config = dict(
    norm_place='out',
    rope_theta=4650.0,
    init='trunc',
    init_std_up=0.0361,
    optimizer='muon_variant',
    schedule='wsd',
    batch_tokens=32768,
    train_tokens=267600000,
)
Below are experts of layer 5 (counted from 0) of a mixture-of-experts language model. Rows are named router (the router's row for the expert) and show model dimensions 0-191. Each number is 50 + 12 x the weight over its row's rms, rounded and kept within 0 to 99.
Before each expert's rows: "comes after" lists some tokens at least twice as common just before its tokens as in all text; "comes before" lists some tokens at least twice as common just after its tokens as in all text. This comes from a sample of Wikipedia text that the model never trained on. Tokens count by the router's weight.

# expert 161
comes after: "2", "1", "–", "8", ", ", "-"
comes before: "\n", ")", "–", " |", ", ", ")."
router:53 37 54 60 71 63 60 45 17 42 35 70 74 42 56 60 43 50 45 44 71 56 31 44 42 40 35 43 60 33 46 48 52 69 78 55 47 40 60 52 38 53 69 48 47 50 46 46 59 55 42 46 39 37 69 70 33 47 56 45 77 46 67 32 45 39 58 52 63 33 56 45 45 50 52 54 64 51 67 38 58 57 61 81 47 60 35 49 45 53 44 50 75 58 63 70 37 25 53 46 52 56 37 37 58 57 31 45 58 30 39 40 50 57 37 56 50 64 61 40 49 67 50 36 48 52 22 57 39 49 44 45 53 46 57 46 46 71 32 58 41 53 18 63 24 45 52 51 51 39 46 43 62 48 67 44 44 31 38 36 49 66 47 58 53 60 45 27 46 45 53 66 31 46 40 46 52 26 55 53 48 41 55 71 42 65 42 42 34 33 52 34

# expert 223
comes after: " |", ")", " |  |", "\n", " |  |  |", "% |"
comes before: "| ", "|", "-", "- ", "|  |", "  -"
router:34 61 60 50 38 48 39 35 31 31 27 63 49 62 68 53 63 47 50 44 63 61 35 40 51 53 56 66 61 40 71 49 44 45 45 62 56 44 54 48 68 66 55 45 59 59 40 36 52 41 25 76 38 47 59 51 57 40 52 31 59 40 59 56 30 54 47 61 42 26 53 39 49 48 63 47 61 45 47 38 98 58 62 65 89 53 38 52 54 41 55 45 62 55 39 92 64 40 61 66 29 61 55 46 40 77 31 62 34 55 57 43 45 68 41 59 61 49 35 49 55 61 52 53 55 72 41 36 45 49 40 58 65 48 50 38 49 53 41 60 48 51 48 58 49 47 62 48 57 29 34 42 60 71 48 33 47 62 44 55 61 55 48 50 47 47 35 56 44 54 53 46 32 61 51 39 62 36 35 42 60 39 62 53 55 54 40 36 37 47 31 48

# expert 98
comes after: ")", " in ", " |", ", ", " (", " "
comes before: "-", "- ", "| ", "|", "8", "  -"
router:38 53 67 49 46 44 46 65 31 40 31 62 55 57 75 59 48 46 41 40 56 60 38 18 61 51 59 57 59 48 57 59 58 69 54 73 65 42 57 40 42 68 51 37 55 58 43 48 53 33 23 55 43 60 59 58 45 46 59 34 51 55 45 41 51 44 38 43 31 33 66 45 56 46 49 57 50 41 51 47 92 61 64 73 52 65 47 48 20 62 45 56 68 53 46 70 45 53 59 64 45 57 40 44 44 83 40 55 48 53 30 37 45 61 45 50 63 50 46 72 62 57 41 48 61 63 36 31 51 54 43 60 63 34 65 36 41 64 25 61 55 78 28 62 50 59 53 53 64 25 61 53 53 49 57 60 38 57 43 41 41 67 59 53 62 53 41 42 28 48 61 36 40 60 50 50 30 48 45 48 60 34 36 59 68 63 50 32 45 48 50 35

# expert 128
comes after: "\n", ".", "| Total", "0", "|", "%"
comes before: "\n", " |  |  | ", "% | ", " | ", " |", ": "
router:53 54 46 50 73 55 48 59 28 51 40 54 39 68 56 49 56 64 34 87 36 57 44 52 37 36 45 40 65 40 48 71 53 44 56 59 34 48 66 51 90 50 55 63 43 53 28 52 57 40 46 66 55 73 55 66 57 47 51 54 56 47 64 42 64 47 47 47 49 24 65 71 52 38 58 41 52 41 59 44 59 53 46 60 75 46 65 43 52 50 61 36 68 51 64 64 36 33 66 73 35 67 58 42 70 59 44 23 43 42 50 51 61 60 23 58 50 42 38 66 66 60 38 45 64 28 57 31 55 54 42 47 51 47 50 32 51 71 33 40 53 59 46 51 54 47 61 46 70 43 34 46 72 44 35 45 71 49 45 53 63 48 53 47 37 68 48 36 55 46 77 32 36 50 43 61 39 47 64 42 54 58 60 34 43 45 54 29 58 54 53 51

# expert 13
comes after: "1", "2", "8", "–", "85", "7"
comes before: "–", ", ", ".", ")", " |", " to "
router:48 49 66 55 56 70 73 31 48 45 44 52 46 59 58 48 47 69 42 51 60 55 45 59 40 25 55 57 72 44 61 44 60 79 77 52 48 59 72 46 62 66 54 66 40 47 43 52 60 43 17 43 04 60 50 69 49 51 54 52 59 64 46 58 34 47 65 55 51 53 58 50 60 55 57 45 61 41 61 46 56 54 46 62 40 69 42 50 54 47 46 48 69 55 46 71 32 35 88 43 43 51 60 34 34 90 29 64 52 62 43 45 38 52 41 50 56 51 51 29 59 57 52 63 56 56 39 49 47 49 62 60 46 47 44 48 51 63 25 48 49 44 41 59 39 54 29 42 66 55 52 61 42 60 47 36 56 46 54 36 55 57 48 71 54 60 58 36 67 33 50 54 44 47 62 40 43 36 57 31 53 33 71 57 50 46 56 25 53 36 48 38

# expert 16
comes after: ".", " | ", " |", ",", ";", ":"
comes before: "\n", " |", " | ", "; ", " |  |", "0"
router:53 63 37 56 64 72 54 41 18 33 31 60 64 53 63 49 48 41 55 45 64 44 35 44 50 31 35 43 38 41 62 56 57 46 64 60 56 51 57 42 72 59 57 65 41 50 36 49 57 43 47 65 42 51 70 52 56 43 71 52 40 27 65 58 68 72 39 50 60 46 55 55 58 36 35 64 71 61 72 62 53 41 58 76 79 55 60 39 59 40 46 30 54 58 54 78 41 37 48 53 41 66 45 56 46 60 22 47 37 48 47 41 52 49 61 63 47 58 62 55 77 73 53 48 41 42 30 48 37 31 52 37 64 55 54 56 51 53 38 50 44 65 29 44 55 47 64 42 55 42 67 43 82 42 30 45 49 39 34 41 38 53 65 52 39 68 50 34 55 47 58 44 56 44 58 35 49 23 44 23 55 51 46 44 48 40 38 55 39 47 66 50

# expert 196
comes after: " |", ")", " |  |", "\n", " |  |  |", "% |"
comes before: "| ", "|", "-", "- ", "|  |", "  -"
router:41 55 49 49 42 49 39 38 31 48 30 55 45 65 49 64 54 50 43 32 59 65 27 39 53 50 58 50 69 36 69 44 47 60 39 59 49 44 57 51 82 57 48 46 58 56 36 45 57 40 27 51 42 44 49 55 40 45 76 41 55 42 68 72 44 56 35 56 46 34 62 40 63 63 69 45 61 45 52 43 80 62 49 66 86 65 42 50 38 43 54 44 57 48 39 81 60 54 50 65 28 57 44 41 63 92 42 52 34 55 60 48 39 60 29 63 64 47 36 61 47 55 37 61 62 63 40 49 46 56 40 38 60 33 57 48 48 52 38 77 59 65 32 46 43 52 58 50 53 21 30 39 57 65 29 34 42 38 55 45 68 58 50 49 31 50 38 46 46 51 48 40 36 47 61 61 54 46 39 43 55 39 56 55 64 54 35 37 45 42 35 48

# expert 113
comes after: "==", "\n\n", "===", ".", " ==", "===="
comes before: "==", "===", " ==", "\n", "\n\n", "The"
router:56 63 61 54 58 72 40 64 32 13 56 66 52 65 64 39 45 50 41 66 41 59 56 30 38 24 54 45 55 34 49 41 37 60 61 62 32 51 62 49 40 62 62 57 35 47 33 56 52 53 33 49 45 52 53 72 44 39 63 53 36 60 57 51 51 39 55 52 37 55 43 63 56 47 43 49 56 58 45 38 51 60 66 58 49 65 34 66 52 54 54 36 67 39 46 61 26 41 58 75 42 63 52 55 63 72 21 62 45 46 33 51 47 65 19 38 47 60 56 35 74 70 36 62 43 57 53 30 33 46 65 68 62 58 54 60 61 66 61 54 45 64 17 65 39 63 40 40 59 46 56 55 55 59 54 45 44 70 57 42 58 56 61 50 46 53 34 50 56 41 52 22 57 64 44 46 50 41 58 22 42 39 38 57 49 49 30 32 52 48 51 54

# expert 214
comes after: ".", " |", "==", " =", ")", " =="
comes before: "The", "| ", "==", "|", "===", "M"
router:49 56 42 52 38 44 31 57 48 41 41 51 52 68 63 60 44 59 56 65 52 62 52 45 56 45 35 41 49 48 53 49 49 66 66 57 41 60 53 50 50 76 47 49 50 67 31 42 57 39 27 72 39 31 59 61 40 46 54 68 43 53 41 34 33 66 64 70 66 37 47 62 33 49 48 37 57 53 45 52 76 59 60 66 82 70 32 63 42 32 51 44 70 59 48 70 39 51 60 45 23 49 52 62 60 65 48 59 56 53 34 41 35 57 31 51 78 37 55 47 49 57 43 53 34 57 39 72 47 54 52 50 66 42 62 50 42 49 35 56 26 79 51 60 40 57 41 42 57 37 50 38 69 46 48 25 41 60 42 49 52 52 78 52 18 61 48 53 54 67 67 50 35 59 52 42 31 34 58 38 54 49 50 66 26 45 62 49 64 57 49 46

# expert 92
comes after: " | ", " ", ": ", ") | ", " (", "; "
comes before: ".", " | ", ",", "–", ":", "th"
router:63 75 67 72 52 41 62 48 36 53 31 48 56 58 58 39 58 58 48 41 44 53 50 35 47 19 53 69 61 43 53 63 56 54 46 53 50 32 66 64 53 84 40 60 44 27 38 54 57 36 44 34 47 57 52 63 46 45 54 62 52 56 51 35 52 59 47 44 46 54 54 61 61 63 48 51 66 52 64 57 59 77 52 70 55 64 66 49 37 65 54 36 62 46 55 55 39 35 77 82 47 40 64 44 70 58 41 63 43 43 43 57 49 50 40 72 53 48 35 55 68 50 45 50 57 37 57 48 53 57 47 67 69 43 66 47 59 55 27 47 49 66 40 37 29 67 30 40 57 40 70 51 71 45 58 59 45 32 50 48 58 60 48 62 57 51 42 39 19 56 56 25 45 59 46 38 51 36 65 24 59 35 44 49 52 35 50 26 31 45 43 58

# expert 34
comes after: " |", "\n", "\n\n", "|", " | ", " |  |"
comes before: " |", "\n", " | ", "|", "|---|---|---|---|", "| "
router:61 65 45 63 56 73 52 42 30 60 48 58 57 52 59 46 43 71 42 44 32 63 39 56 36 30 50 57 46 47 55 52 52 49 50 59 39 37 69 71 67 61 55 53 28 52 47 42 58 46 46 54 47 57 56 49 45 56 65 47 58 68 55 63 52 67 55 60 61 40 35 67 69 65 46 57 56 52 73 52 62 61 67 78 58 38 62 67 42 45 55 43 90 74 58 78 60 41 52 56 38 63 56 57 43 76 45 48 36 42 37 35 69 73 51 59 36 58 44 51 67 69 22 71 56 55 39 47 19 50 38 62 54 51 40 70 55 57 44 38 38 57 40 50 35 64 61 47 59 31 57 45 51 44 36 45 49 59 45 42 48 51 44 58 36 49 43 49 49 51 51 23 42 54 71 53 61 30 36 43 33 54 44 44 47 51 44 28 64 31 47 40

# expert 187
comes after: "\n\n", "==", "===", ".", "==S", "==B"
comes before: "==", "\n", "===", " ==", "\n\n", " ==="
router:61 58 53 60 61 74 51 73 20 45 38 74 56 63 55 37 35 50 47 56 47 56 46 50 47 33 47 49 54 33 50 50 44 61 74 67 27 47 51 51 41 56 58 57 25 59 27 50 52 44 37 61 43 54 50 70 55 46 40 69 51 59 54 36 67 58 55 61 56 42 56 60 56 59 53 59 67 57 49 45 56 71 73 72 53 73 47 70 64 64 66 46 67 42 35 69 39 39 53 67 46 63 68 38 66 71 43 57 41 50 40 45 59 51 30 53 54 70 62 44 71 82 29 48 44 46 48 25 38 51 63 52 62 62 59 58 52 62 43 54 40 56 29 61 45 55 46 33 53 47 47 44 43 48 43 40 55 75 69 56 50 56 69 53 31 61 38 45 64 39 57 36 53 56 47 60 41 32 51 46 30 43 38 52 53 69 36 31 51 39 57 55

# expert 114
comes after: " | ", "| ", "2", " ", "; ", "1"
comes before: " | ", "–", " |", ", ", ".", ":"
router:55 68 83 62 46 67 65 40 41 42 37 46 42 53 64 60 58 45 58 56 49 71 60 57 55 32 67 57 60 44 61 50 52 64 60 54 37 44 63 62 58 76 57 59 17 26 43 46 60 35 27 42 28 61 73 56 38 38 61 46 63 37 54 58 52 55 71 49 73 51 58 44 55 63 46 65 60 46 78 43 64 49 52 44 75 72 41 63 58 30 63 54 60 61 47 56 37 29 75 61 54 49 56 50 66 75 15 57 51 40 42 48 57 49 43 47 34 61 50 53 55 68 54 53 56 46 36 59 54 51 61 60 56 50 44 43 47 63 61 48 48 48 28 49 42 48 46 47 55 47 31 39 64 44 44 52 51 50 45 47 62 43 53 71 61 50 55 43 54 51 61 55 35 67 49 43 57 31 53 26 67 17 42 58 50 44 44 37 47 32 48 48

# expert 226
comes after: " | ", "2", "1", "| ", "–", ":"
comes before: " |", " | ", "–", ", ", ":", "; "
router:43 45 75 54 54 60 73 31 31 51 39 52 50 61 52 68 55 59 34 62 37 74 58 44 44 26 58 51 54 45 69 62 54 48 56 43 56 53 64 67 68 64 52 51 36 41 35 45 74 28 44 48 39 39 71 60 39 40 60 45 58 58 68 58 46 42 75 49 66 47 58 48 51 54 50 51 60 40 57 34 59 42 47 58 78 54 44 57 53 47 70 57 70 54 73 81 37 40 58 47 57 54 47 55 59 81 34 47 47 55 35 45 58 54 15 50 39 66 60 42 65 67 60 59 67 67 38 54 55 35 60 54 57 56 48 46 41 75 46 62 59 37 30 55 40 33 50 42 54 42 44 55 61 73 49 38 53 40 36 40 35 54 33 61 41 52 47 49 50 48 59 42 30 59 58 37 54 31 46 26 61 33 41 51 46 46 37 39 50 37 47 37